{
  "num_hidden_layers": 9,
  "hidden_size": 128,
  "n_experts": 64,
  "experts_per_token": 8,
  "d_expert": 32,
  "d_shared_expert": 64,
  "hidden_act": "swiglu",
  "moe_layers": [0, 1, 2, 3, 4, 5, 6, 7, 8],
  "router_score": "sigmoid",
  "normalize_top_k": false,
  "routed_scale": 0.707,
  "balance_loss": 0.000608,
  "balance_bias": true,
  "router_noise": 0.1,
  "init_std_router": 0.0071,
  "lr_router": 0.000912,
  "vocab_size": 15130,
  "norm": "rmsnorm",
  "norm_eps": 1e-05,
  "tie_word_embeddings": false,
  "optimizer": "adamw",
  "learning_rate": 0.00241,
  "beta1": 0.9,
  "beta2": 0.99,
  "max_grad_norm": 0.5,
  "batch_tokens": 65536,
  "max_seq_len": 256,
  "train_tokens": 461200000,
  "max_steps": 7038,
  "dataset": "wikipedia_en"
}
Below are experts of layer 3 (counted from 0) of a mixture-of-experts language model. Rows are named router (the router's row for the expert), down (a neuron's output weights, with its number) and show model dimensions 0-127. Each number is 128 + 32 x the weight over its row's rms, rounded and kept within 0 to 255. Numbers have three digits each.
After each expert's rows: "comes before" lists some tokens at least twice as common just after its tokens as in all text. This comes from a sample of Wikipedia text that the model never trained on. Tokens count by the router's weight.

# expert 41
router:136099166113145145166093135092124075129081128114129100113104116160128142094095096177196136119075123144140170153088124171172110115087127134099143121074092084160120137088142092140133108103157130151061151131158077117129114153109129177143179139133187179124143150144133102114051159162095152141107172199157071104134115084117129141132130017141131147107157173175135094039143146089140117131104
down5:134172176167141111204123141136082149124173152125107234136089080121144114106137172150172184132079133148121168131153086116142123150164074087095071163103178084144159158052150113064118150193117132120085099138131155110158143153142172113114124097106122134087118142177103141166102106162104146132108112184140113113127089134136166130128143104132155129153173141061108126093135131128140145043175
comes before: " |", "\"", "se", " Albums", "man", "ie"

# expert 26
router:121081149160179099102146096078123107145102101162172096157137137139136160092126124126211175142104109133174132171155128147153064113083117111117140090142083143163134089132120094149121110112117120172078111128147146151095138172131141099106177159174169151141109150140168039120057159156136089160109103218160127109165100159114139164142134058136154059121158105150149130076132098093166127089181
down4:131150150163157101131118078174124119157054157199095067099074131087075116089162133184126159068154128102130121115134089155131059102098191133141115147098142085134126148134132149144120106168120135137057127162196156149136126145130108064148109144098134113155160089080105113105088180119094077145089089156147149090139109104178139143149109152155191139138111155127209169125161107093088146130156
comes before: "-", "|", "\n", "The", "In", "=="

# expert 32
router:143088188110145145135175133131098076124129134142138115157173159184106191124152125125130147140110144187131190173109145204149085117053136158135115093116091095114145133153144112184113136160127149124101123166134123128151138180170057155121175098172194107156146105184151072145067127164117119106126171220083083125107113085106116138093115090113172102112153113157124131060111149117101156139144
down10:159133108106120122078186107161115136205148196132170146128178143184178142125152171150139142118149105161131132113075146143135118121102151187164116142142089193149154116134138149108159143143138161180137104129085158110160142118086107191182139108077048123164084065139148182112120125098176127126185165148145197087103124153138099093140155084130102097154119172141098162151071134102152168109166
comes before: " |", "|", " 0", ";", " ", ":"

# expert 27
router:130110143110136139141160105137143085102122130114128085117154130172081144120137107137097135070152132170091189155102222145136113126021125170128129121145098183093124106125152102174127111108135146156110124167070134134088125135173100174146200145148185126143151103176196067088079094151127139118105167208120080097072112093133105163099112122151091111143123137167094159060142130126150130117140
down23:121107100098088066087167119120101101117085077159112072128093130092124100093074119090108179101187140143140087134145191165158093120120169149143126096152153146105105132108103065150112145080103099078143141168152138160102174158122150161159088170156129148147101133131155145121129109087114213087158126063103135120170124131098106131111073106141141096052141186128135118169111190112166136053109
comes before: " |", " 0", " 1", " 2", " 3", " 4"

# expert 13
router:133111113143086149136172081130190082141128106183089161103115149172155161102095163137160133117166174137091159108164132146122094067149126141087156155146162123117119150118152084119060139112164084175148110107121145162164104148186138102132121151136141124110075141107188099114078157132142101157153102244105149151172102170119111184117126140169122030136073130115152133085104120160174122114168
down3:094162099105112072129104143149125133138135180135096110118135155136093066102207145171094089135139138130147163183155070103090103108192090132098140120130211126174144116121161170109136080131145115052135141073079119084149169105125128133108158114143148097080129111143093127127054131148171059120143152073095055086127110135109099200194162119115140147084110141122134133099095134120145122120104
comes before: "-", "\n", "=", "′", "°", "″N"

# expert 62
router:156077157125125132155147111076131076135121100139171138183119144236137142103089106153142150122104100154150191169103117225152115101109110147129147131111100113124141114106134063189077124109125107120117154149169081117165166144140133184127190116117191175130123129138144102140097102158083140090146147185141061135150148097117158198098125099149162087091163149162133126074113172099113130096158
down2:105105140134150127143185077112147138161108084165106115124173118126138125144133141065203087126096186168153158078167151074145081139109142122207142108094071076104146133060184162143135101099088141105137143117127155109132147129126118125107084150161142064115134208139141147100151118187166167093081083185161140143107155146142128123118106160165090148095067119105119100133077092157132085156165
comes before: " |", "|", ")", "\"", " S", " Best"

# expert 17
router:187100102151102174157116100155172122152049170130172112129142133186117123113109117169161111138130134189119210118100190194208067099082114103175172159173154168088159162130193074114111136058157099121134168164104087137125145089149126110169132134120133118170124100143126138109123110156094103142157122162133119168166064077128104173118113114122102079093119107117123127133134120161100140113106
down0:124132192112160116087109102099146102148155101114114152153113116115121162142092121134099131157115165108128048157134164101130122134104175107097152108076085096126069128077214129126153130125095107097096150106137138154170192162164110126130171119139145161158176163135130183083116068138054166087192073099163159076149148073084105150137190100115100099147141114088115142123104144065120126122182
comes before: "\n", " The", " He", " In", " and", " It"

# expert 25
router:178121086136099170156074071183138120150083177134145102153118148167092129124112151105129113148124093220126179104118169124181115070100133097139112146172119147131133154084182065092097082094152092134143172136096086096039118107108183115128104142103130136127133154097114104108117156102133091154181094207168102143131066134167126121144156104142107111131101108110095100120180089129079137179135
down10:189069136148178118078164109167191173128096158141080123137149080108112119140172105169156099073111106132088188110190130208147120135132132081106112139087161116088126105133081164129113184082149134096150119151134136143166114167141088139134173133098161114139089080093130113132201111167122129118082140119057104119162102148088106135140130063115133104066130102091174094146117096076124111093107
comes before: " |", "\n", " ", " The", "5", "%"

# expert 51
router:169149136169168137130070129109123128156096115140159122134130196148119109088095123201169171136148177155088180129104164126146151086075135054134167137165114172126152135135161103109132112078091178140089130133093101110161068139171134084162162157091162092148178146128112139145081132090148155168175143185130145130143144124058110140075145065158094080151099137165159159102188143105079096132138
down3:133122156140180145093182134069115192161120153145127038077115147105082139142122110127128166190112115176104109128142093090098159137135147100132144191115106147128207096177112146055157115111126135166123086070133145147129064083108106113139155134164126144171144144095132129158126140127124080118158146174066152129124162064120097158138141163164145148110172164189109149120160126062135088064133
comes before: " in", " a", " of", " to", " was", " on"

# expert 8
router:178168149178119136169067135144128135143082161117140181143174148122073162158105109126166089157084151167122177104116154143146102089072143106134081104097133080091175188142143075124112119101081121121081166087136077121106088161110141116161170121128154115124118153167057113107113140142155180109165164154130144110120104082139130146081143071138131096110044102119143145076211185122099136136148
down4:118086101116148082050105116070140152129075189091139096118174097086133092096092157119122180171105111140152126116094109165119129168159112098148156171135120138110181089121100123174173116139117115136100145132086095163138097072146142142139141086108153157119145133073174167168176117117162120127170141125083105109116172045036076150165114151125128135162170122181123165106146115102122078068096
comes before: " to", " of", " in", " the", " by", " for"

# expert 56
router:144132170167167097146171137134107088126108142143157139175157140178128201106163172103113101112125115182111186127134156194151145127061111133138115113131111141108133134127177120118130158146142132119127156202123072127130113128129061109136161128193163078108145085146094053166100131188130084122117132255094090120103082106122095114116120128105092113114153104164097115117160129154138139130079
down10:064136121139137085158105142149115143144104171143133075077127150142072146176148114195136146136146069137120123126071118135194100115146084133116168138152122168107081202094151161182197092195102118145154212119101124128123141132111100131175100152161166133131092127102170138131122150137115089111154109090166160163125156106116093096138131235103148123140099062146148162165098096116108141165146
comes before: " |", "\n", "|", " ", " 0", " 1"

# expert 4
router:142108133192134138137121120122131145091082142134151139142120144216161200106116144132153110134137116187103186137108126173137050128087145150112124128127144198098129117161144066127071175149131131181156102163121093142113109136083151102129141129124168081121153090185123126135069141183113083093151156198137093128108117096159144146116095037103171063106151131088140155068178135158111104135139
down0:068107134099111124124156150124135088133165040084165137156183180139130133125210154166142123165157128140128092127117144124109157096146125116093129120175044188091140150173125131136156074115162133098128186125155074110143173128157125116063128129134177145154093124176188183142134169066144115076175110067106134137142090149121112154105167138137091113115075075113146131147146132104191155141134
comes before: " |", " in", " and", ".", ",", " with"

# expert 2
router:147146091158090145139140116183147071127134144134114129104099124194148173085103163123193147169184134188115193084091092188185117069149147084104111166155143119118125160114151117097104122121124095160129157204128112098134142119132158148130116166074136120133106094108165061142115166134156103149188073205161153136143110119160091202098147097143098096149136121127146151085119082115107154177122
down3:161162155132111111116167142126102064143179148077147110116126089123104110118063170099173100139145083143167163082115111141134142080147076094104026187137138108134156121145147154108130148146153143118073129088115201088159099079141130143108153179161140109211117113152100067110160146119131164106143129164193115108126166083167084102124175097174131166165124148116154089098103098145112149169108
comes before: " |", "5", "4", "6", "7", "2"

# expert 9
router:148108142146143136157099108138114130117080098114157136165096169175111121143087184155174099116117155162138166089114143170139110091113120070151141155116191136131104178135163038131079149100114145163131144105163034107060102138098143101155179163075180143171126145114078101079074145149134120128171181172162089139089141067101115147137112091152106096140123160135126152100170170146077111152157
down0:075173125103142070174167123164111173114112136148121135130114155149145142180144141097092190116105091089128180156135105116094106160150150078103179092148098162140138147108122118107123079159169083118086109135151139142069141172157121160124151150112085125139137123124065069132127144167106124154147131175106162144145078122183080166178131139135136134136178222134133128050164197078112198145114
comes before: " of", " to", " in", " for", " by", "."

# expert 12
router:102096161114145118168110118100117078135120107131093110128129143166087130122145107175119128091137118121103157156080176168121092114100135162100126124130078095136115156071131102159114097069133130148051164128138138124121137194131068194133165170146177121147117104163147020095067101117123143126133144199094059082147116101120106172105132087126130122134109138163104089021126142091134148085116
down2:131066105136139044146128127113074119115153185102208126162134095130131083088159125117172120129155139177132195121189041097100154100118159136099169094150131118163130174129129189156087173147196152158130124092134087092109129135131117099098098172136137111101100151128161124135183145102210136128121096129122135096135169133105114140060121128072061106131137068150110163148166105138127144123123
comes before: " |", "|", "a", " 1", " 2", " Labour"

# expert 48
router:140087119182166181128106112154195098192079135164160106118151115132108105137117110142148133133162156130128157140143149131156066086051152113159146113181126195139153167114157080113082146039128129145093169122123103149086159107133127088160178176120122150136131117155113132108133117151109070181147093199152166132181044119140118157131126096138094084088068094095159111140148107122096153093105
down3:084111098171146099172163108113139167125113102155119129116105102058095131176113175128165115159118155140127144088140148107150152092140157120061173118146098122119162064133212105081108144103135086199159165117124108156152094102059080188145106121108134120147110164097093195114121162150145152125110131211126124102111152124171055160125129109072167169152137139142082195124149177156123143121135
comes before: "\n", "-", "|", " The", "The", " He"

# expert 47
router:127116182167093094177137092143130150185101137097110132148150117134136096117109154165120143083168097170081160124179132188187143109116130118063145127099112131184128171169145114148111126115111132094103167164113112131070148145132074191159127140138107126140100110151090122102083118204214156121117116192093110184100109154133112136072138064179130083083093134122174159059142139094115153106144
down1:132123120106186172112114132141142086126090156089164143122137099178091170139105142118114187132065135141162123154074140194113099160097127094107126155153169139133128126133126111128156089103164131233204121157166131141087147120127105136136176104095181090153102158145128102097140168080097127111164121208178107157116138095176098098206072077121094162158113137135117134133087143113119164105067
comes before: " the", " a", " his", " an", " its", " their"

# expert 34
router:134098130144124151097149102143144142172123090169158097187138088159113145143083112184142144146081189205117184089154146138145106063083102100103162105137123185178146157137102068126049116099098116121110163123126110120163092127165148148088103151124199154120122142108124137135073098160120143161176082209148052168130128123138152169097104123163138114108129105146147113079165117181154135173107
down2:128108089124099130175176183127123154145120116078125112135133168114079122130093107085079124135147155119119106151139212115105134094101156190116080114179133149139166145074097163102096054128145135138148152137133084103129180155137080143186171120173072151081107171177112114128074141194125151191114134082152205120124130107129091115093140107170172105154132158102090101109125073192108121127121
comes before: "-", "|", "\n", " ", " The", " •"

# expert 37
router:175083092160142158181082101107176131138110081187132134116096137172113115140097114194216137097148135154120135142139154147136116119085142125072206123109175115102149154112166077123090137080166141154076171127142096169112113097131151126141145176151176147149133124148101090152099183101145132151141147169142092139134061113128122197148101114135093132122075152115148103032207146101114119131130
down4:138206135149223144148164106179156099195170098099091153155140112099110125151071113094111100126140120199181157173119145071114173151062144074170168131122059120122143128082161120118163131116094153152149142129204126173131104171093094109174142098100096166129130126137134199112156090122126132100126108113152168132106133076134160180105151099159110096172149122120123104112154133126125160133175
comes before: "\n", "-", "The", "In", "==", "On"